config.yaml
n_layer: 9
d_model: 160
n_experts: 96
experts_per_token: 3
d_expert: 64
d_shared_expert: 64
activation: "swiglu"
moe_layers: [0, 1, 2, 3, 4, 5, 6, 7, 8]
router_score: "softmax"
normalize_top_k: true
routed_scale: 1.5
balance_loss: 0.000433
balance_bias: true
router_noise: 0.05
router_logit_norm: 1.5
router_bias: true
shared_expert_gate: true
init_std_router: 0.022
lr_router: 0.00101
n_head: 10
n_kv_head: 5
head_dim: 32
vocab_size: 2048
norm: "rmsnorm"
norm_place: "pre"
norm_eps: 1e-05
positions: "rope"
rope_base: 10000.0
rope_fraction: 1.0
qk_norm: false
attn_scale: 0.177
tie_embeddings: false
parallel_block: true
init: "normal"
init_std_qkv: 0.0309
init_std_o: 0.00516
init_std_up: 0.0309
init_std_down: 0.00471
optimizer: "soap_variant"
lr: 0.00785
beta1: 0.95
beta2: 0.99
weight_decay: 0.067
lr_head: 0.0127
grad_clip: 0.5
warmup_steps: 200
schedule: "wsd"
decay_fraction: 0.943
decay_shape: "linear"
final_lr_fraction: 0.0
batch_tokens: 131072
seq_len: 1024
doc_mask: false
train_tokens: 341900000
steps: 2609
dataset: "wikipedia_en"
Below are experts of layer 6 (counted from 0) of a mixture-of-experts language model. Rows are named router (the router's row for the expert), gate (a neuron's input weights, with its number), up (a neuron's input weights, with its number), down (a neuron's output weights, with its number) and show model dimensions 0-159. Each number is 128 + 24 x the weight over its row's rms, rounded and kept within 0 to 255.
Before each expert's rows: "gets" lists some tokens that make up at least twice as much of what it gets as of all text; "mostly gets" lists some tokens that are sent to it at least half of the time. This comes from a sample of Wikipedia text that the model never trained on. Tokens count by the router's weight.

# expert 67
gets: "A", "R", " 1", "E", "L", "T"
mostly gets: " 1", "‡", "X", "#", " 2", " 31"
router [118 139 149 115 140 105 133 105 137  88 130  94 142 109 102 101 104 137 141 115 138 115 149 112 126 183 160 126 158 149 157 154 130 139 121 112 159 196 157 150 130 115 134 113 136  97 129 137 143 138 144 119 131 118 160 137  86 166 137 118 105 113 183 112 117 133 142  91 153  97  93 170 120 161 155 172 118  89 143 104 174 106  87 138 113 106 146 151 108 191  91  78 150 129 144  99 141 148 115 120  90 120 152 129 130 108 120 135 114 127 179 137 152 146 156 141 138  70 125 116 120 136  76 114 116 118 104 111 115  99 139  99 134  94  99 174 102 141 125 131 143 122 120 129 126 153 115 143 152 142 148 122  75 111 129 118 121 126 130  95]
gate0 [173 138 141 117 114 130 153 110 159 122  81 130 148  89 127 134 155 114  69 154 155  98 138  87 124 120 143 116 136 120 105 146 141 143 124 168  91 152  88 138 180 150 108 132 121 113 117 122 139 184  70 122  96 110 120 147 171 138 139 112 126 154 125 124 176 136 134 101 117 136 144 160  85 144 100 143 111 112 151 152 171 160 137 163 114 132 114 112 113 162 128 120 168 137 125 100 129 101 123 143  95  92 125 127  96 109 112 139 151 135 174 102 150 158 131 133 130  83  85 144 162 130 145 140  99 116 139 143 138 101 143 114 177 121  98  86 166 126 127 123 119 177 140 125 144 113 120 139 145  88 143 119 168 100 127 145 157 106 121 124]
up0 [168 136  92 177 123 104 159 122 143 117 148 132 118  79 111 148 107 145 171 149 163  99 139 126 136 175 148 120 127 159 126 183 112  86  68 161 102 152 142 129 166 136 172 128 125 114 186 124 150 115 136 158 149 118 127 140 176  95 141  96 122 133 142 158 172  87 170 135 140 145 142 145 150 105  85 132 136 142 122 152 113 109 128 107 143 109 134 104 132 134 140 128 116 125 140 115 125 117 119 122 152 144 133 147 124 151 118 156 116 107 125 136 135 136 131  92 152 109 141  82 184 107 125  98 149 192 129 121 113 122 134 146 139 113  81 129 127 158 134 117 117 153 153 129 123 105 100  85 137 159 114 148 129 130 127 179 155 160 155 108]
down0 [112  93 136 139 112 118 111 118 136 155 148 150 114 113 116 162 131 168 130 143  95 127  80 131 106 101 105 119 114 179 105 192 151 120 114 112 113  76 108 121 110 113 149 145 112 153 145 101 134 146 116 180 164 144 139 175 109 150 173 118 103 129 132 103 134 123 119 167 123 125 135 104 133 127 153  98 160 150 158  94  94 137 163 159 157 103 122 142 146 125 113 134 164 159 116 116 144 166 134 136 118 115 131 130 148 106  68 155 121 110  80 109 133 140 103 118 117 111 122 117 159  94 125 132 155 154 120 132 138  99  90  60 122 107 135 159 143 142 145 133 132 142 145 123 157 171 116 134 108 151 129 140 157 164 110  76 161 108 130 165]

# expert 16
gets: "S", "te", "ta", "ine", "ca", "P"
mostly gets: "S", " ==", "te", "===", "time", "ca"
router [109  99  89 159 132 156 162  85 126 133 144 139  98 139 161 110  87 139 120 128 142  93 126 143 138 144 103  80 160 119 144 123 121 100 155 110 122 118 183 119 144 167 140 129 154 147 106 129  75 102 124  98 134 134 170 138 123 102  92  81 123 117  83 165 129 127 159  98 109 122 124 101 111 125 164 139 121 126  96 105 166 140  98 143 132 114 101  94 163 117 126 195 134 118 130  92  99 172  86 131 115 111 122 114 139 142  82 136 144 152 104 128 126 135 108 100 136  95 134 135  79 115 126  99 102 137 132 123 107 136 138 141  96 125 131 170 134 114 132 169 100 154 101 141  94 127 139  90 138 131 150 105  91 106 149 119 175 136 147 142]
gate0 [127 118 128 128 141  78  88 134 105  98 141 142 185 115 146 119 112 149 103 139  91 118 108 164 126  85 115  99 128 157 116 150 134 100 153 173 146 144 134 124 173 120 102  78 170 148 106 121 149 127 144 100 157 126 145 130 133 115 132 113 104 119  85  88 152 159 102 108 117 105 148 125 115 148 147 117 108 108 139 117 146 120 109 102 142 110 139 106 162 133 115 174 139 139 133 136  93 182  71 135 107 125  68 105 122 156 111 140 111 117 131 148 109 102 117 153 118 105 139 107 124  97 144  89 109 144 105  99 104  86 112 123 143  73 128 117 125 100 128 138 116  99  76 123 135 112 127 134  67 132  86 113 106 106 123  87 105 114 124 118]
up0 [136 114 120 153 141 126 119 131  92 156 158 110 181 110 131 118 113 140 124  98 159 174 160 104 132 102 169 156 133 147 112 145 146  88 132 156 102 123 135  89 143 117 133 140 110 102 124 119 152 141 147 125 164 141  86 138 162 120 164 153 164 126 174 145 155 139 100 141 156  59 145 150 118  83 102 127  71 152 115 103 119  98 137 147 158 116 130  99  75 106 149 113 125 104 106 133 153 139 156 140 152 105 148 115 152 134 133 136 125 119  99 102  61 139 112 137 147 133 123 141 168 149 150 135  93 135 126 117 161 120 121 125 131 139 117 140 119  84 130  85 106 141 184 125 166  98  95 149 110 108 118 114 152 110 101 119 139 120 164 121]
down0 [149 117 152 133 152 144 101 144 169 102 108 100 137  98 124 105 125 129 125 144 124 112 125 116 148 100 124 139  97 146 117 128  98 106 142  99 164 104  91 138 143 164 139 156 165 155 146 153  99 106 105 117 143 141 146 144 117 189 132 104 110  77 100 140 154 102 121 144 155 142 109 146 134  81 124 134 138  88 144 149 106 144 135 102 140 155 129 147  98 109 107 141 153 132 120 176 167 132 139 130 103 145  88 141 125 144  90  76 162 121 180 148 120  94 144 127 121 166 127 193 116 150 147  93 106  86 197 114 128 138 137 116  97 113 158 164 144 127 139 115  87 158 124 103 133 139 159 135 157 134 139 161 103 136 112 103 122 132 136 103]

# expert 82
gets: " F", " st", "F", " w", "cc", "g"
mostly gets: " F", " st", " w", "cc", " Mar", " gr"
router [ 81 125 125 130 122 121 119  90 102 130 140 112 149 104 139 115  92 104 131 134 109 171 103 143 137 144 143 168 112 141  80 136 143 164 127 151 120 117  87 135 122 131 124 140  61 162 135 163 121 116 123 132 157 136 158 150 107 130 151  81  64  82 164 132 152 158 129 144  96 158 149 103 121 133 142 112  96 113 116 121 130 101 101 140  92 128  91  97 123 117 101 131 135 181 125 123 129 125 123 120 159 154 155 148 101 148 112  90 112 114 100 133  99  95 160 158 150 122  97 114 121 112 152 146 118  98 143 122 126 127 130  89 103 104 139 154 173  96 161 120 142 131 118  98  81 151 179 165 130 132 132 148 111  94 114 115 134 165 152  95]
gate0 [150 118 136 130 130 130  91 119  79 162  94 147 153 160 128 127 142 102 164 121 141 165 145 113 130 102 132 156 132 134 148 164 140  62 161 102 134 141 152 153 136 107 138 120  97 161 157 192 147 130 108 135  99 165  87 134 130 111 126 138 142 115 150 123 100 165 155 186 145 145 158 123 139 129 142 101 110 136 102 131 144 158  98 137 135  96 107 105 176 147 130 131 120 158 156 143 126 121 119 155 128 188  92 142  81 103 153 142 112 147 102 101  78 139 100 119 155 109 145  98 150 132 134  89  91  90 130 137 146 135 141  99 111 155 107 108 134 110 112 147 154  78 118 170 138 135 140 138 130 130 120 136  94 144 120 136 145  98 109 157]
up0 [102  90 109 111 113 102  81 155 124 151 172 160 147 147 145 130  85 145 111 123 138 127 107 103 145  80 150 119 155  99  89 146 122 109 157 118 131  86 152 129 141 102 143 140 138 115 114 124 165 154 156 130 117 118 160 116 120 143 115 137 101 138 111 118 107 163 123 120 123 134 140 131 132 101 148 161 182 128 142 140 121 155 149 144 124 163 152  96 116  99 152 106 125 155 136 106 131 146 154 104 119 106 154 141 143 131 199 126 121 133 132 119  99  71  70  89 148 109 112 156 110  78 137 103 116 129 134 112 135  57  91 140 156  90 124  98 136 107 119 135 142 100 109 125 137 182 143 112 129 174  98 147 159 154 130 119 122 126  98 129]
down0 [112 129 128 131 105 173 118 124 128 104 120 129  92 157 138 129 104 132 119 147 144 146 108 119 109 113 151 179 121 142 132 105 107 106 139  86  62 157 139 121 187 137 138 141 142 144 127 148 117  97 168  91 129 113 133 115 115 130 134 105 161  89 111 149 122 124 151 103  98  69 115 156 122 116 118 139 109 176  99 125 134  98 106 161 111 112 112 126 125 112 120 162 133 187  97 111  98 163  89 158 126 147 121  88 106 142 123 137 138 140 158 113 123 140 103 116 119 153 128 102 168 128 125  86 139  99 167 122 164 146 106 146 134 156 165 116 135 171 146  90 105 113 130 173 166  94 148 124 174 105 163 113 119 135 127 180 144 125 144 125]

# expert 50
gets: " C", " f", " G", " K", " V", " U"
mostly gets: " f", " comp", " N", " C", " Y", " G"
router [125 141 119 110 122 130 131 118 117 137 171 103 144 161 100  93 140 123 120 117 184 103 130 114 130 160 177 139 134 136 149 108 181  98 156 149  51 126 116 165 106 116 124 152 164 178 161 159 124 131 149 137 160 177 130 121 120 125 159 124 109 102 198  99 153 148 124 150 121 109 112 137 147 184 161 121 112 131 104 137 125 119 127 102 119 116 112  66 179 112 108 125 103 163 167 135 153 111 135 128 159 157 150 144 142 111 115 124 135 192 104 134 139 122 120 133 138 106 117  95 129  80 127 147 130 128 165 136 124 126 138 116 129 135 113  91 145 154 132 113  98 123 108 147 120 126 166  97 110 116 127 123 131 135 129 128 147 109  87 118]
gate0 [151  87 124 103 120 116 102 139 191 141 139 123 131 130  98 135 124  80  99 116 155 158  74 116 136 138 125 117 153 112 138 164 129 142 140 118 107 175 115 130 147 110 106 128 127 150 124 104 140 154 143 140 146 166 118 108 123 150 124 123  95 193 149  70 146 125 103 120 101 143 156  96 112 138 148 113 127 105 128  92  97 181 134  98 132 106 144 120 143 137 142 184 136 124 161 142 125 108 194 119 130 120 131 162 108 152 119 114 150 125 138 111 105  95 146 182 107 162 118 102  89 105 129 121 108 120 186 117 120 118 120 146  85 152 128 111 121 125  86 142 141 133 113 165 110 133 124 155 136 113 133  82 116 137  95 104 111 169 103 117]
up0 [146 148 178 164 105 143 142 125 114 109 150  82 119 157 102 122 131 118 131 120 137 112 149 169  92  86 115 117 124 133 135  77 124 114 154 125 124 102 168  99 128 120 141 100  89 110 132 156 105 124  98 152 132 138 118 117  99 175 135 131  90 141 159 157  84 141 170 165 162 157  81 193 146 152 123 107 108 138 117 137 132 121 146 129 131 165 122 115 127 135 130 103 110 122  71 128 129 114 157 145 137 138  79  88 134 117 105  96 162 149 134 147 136 142 126 182 128 146 146 106 129 117  86  94 143 141 137 117  80 131 115  85 124 155 143 135 109 112 107 151 118 139 169 138 132 129 126 164 145 141 129 170 111 159 133 164 139  88 150 130]
down0 [145 105 135 129 102 173 148 145 148  75 106 146 193 122 118 131 124 164 152 144 125 147 119 146 188 121 114 124 128 159 142 117 120 118 133 130 155  93 160  90 110 114 126 124 140  93 111 150 129 116  93 104 177  86 117 114 127 126 163 111 168  58  92 151 105 113 152 128 110  93 108 136 106 134 131  93 149 108 121 136 105 129 139 146 121 123 161 138 120 131 125  86 123 132 116 127 131 117 112 142 182 159 130 108 121 133 102 139 138 141 136 181 125 133 131 124 105 135 156 100  94 142 168 130 144 135  96 123 131 155  87 118 141 132  99 177 126 117 124 181 122 120 137 103 135 123  85 111 164 149  83 140 143 155 127 133 144 115  59 145]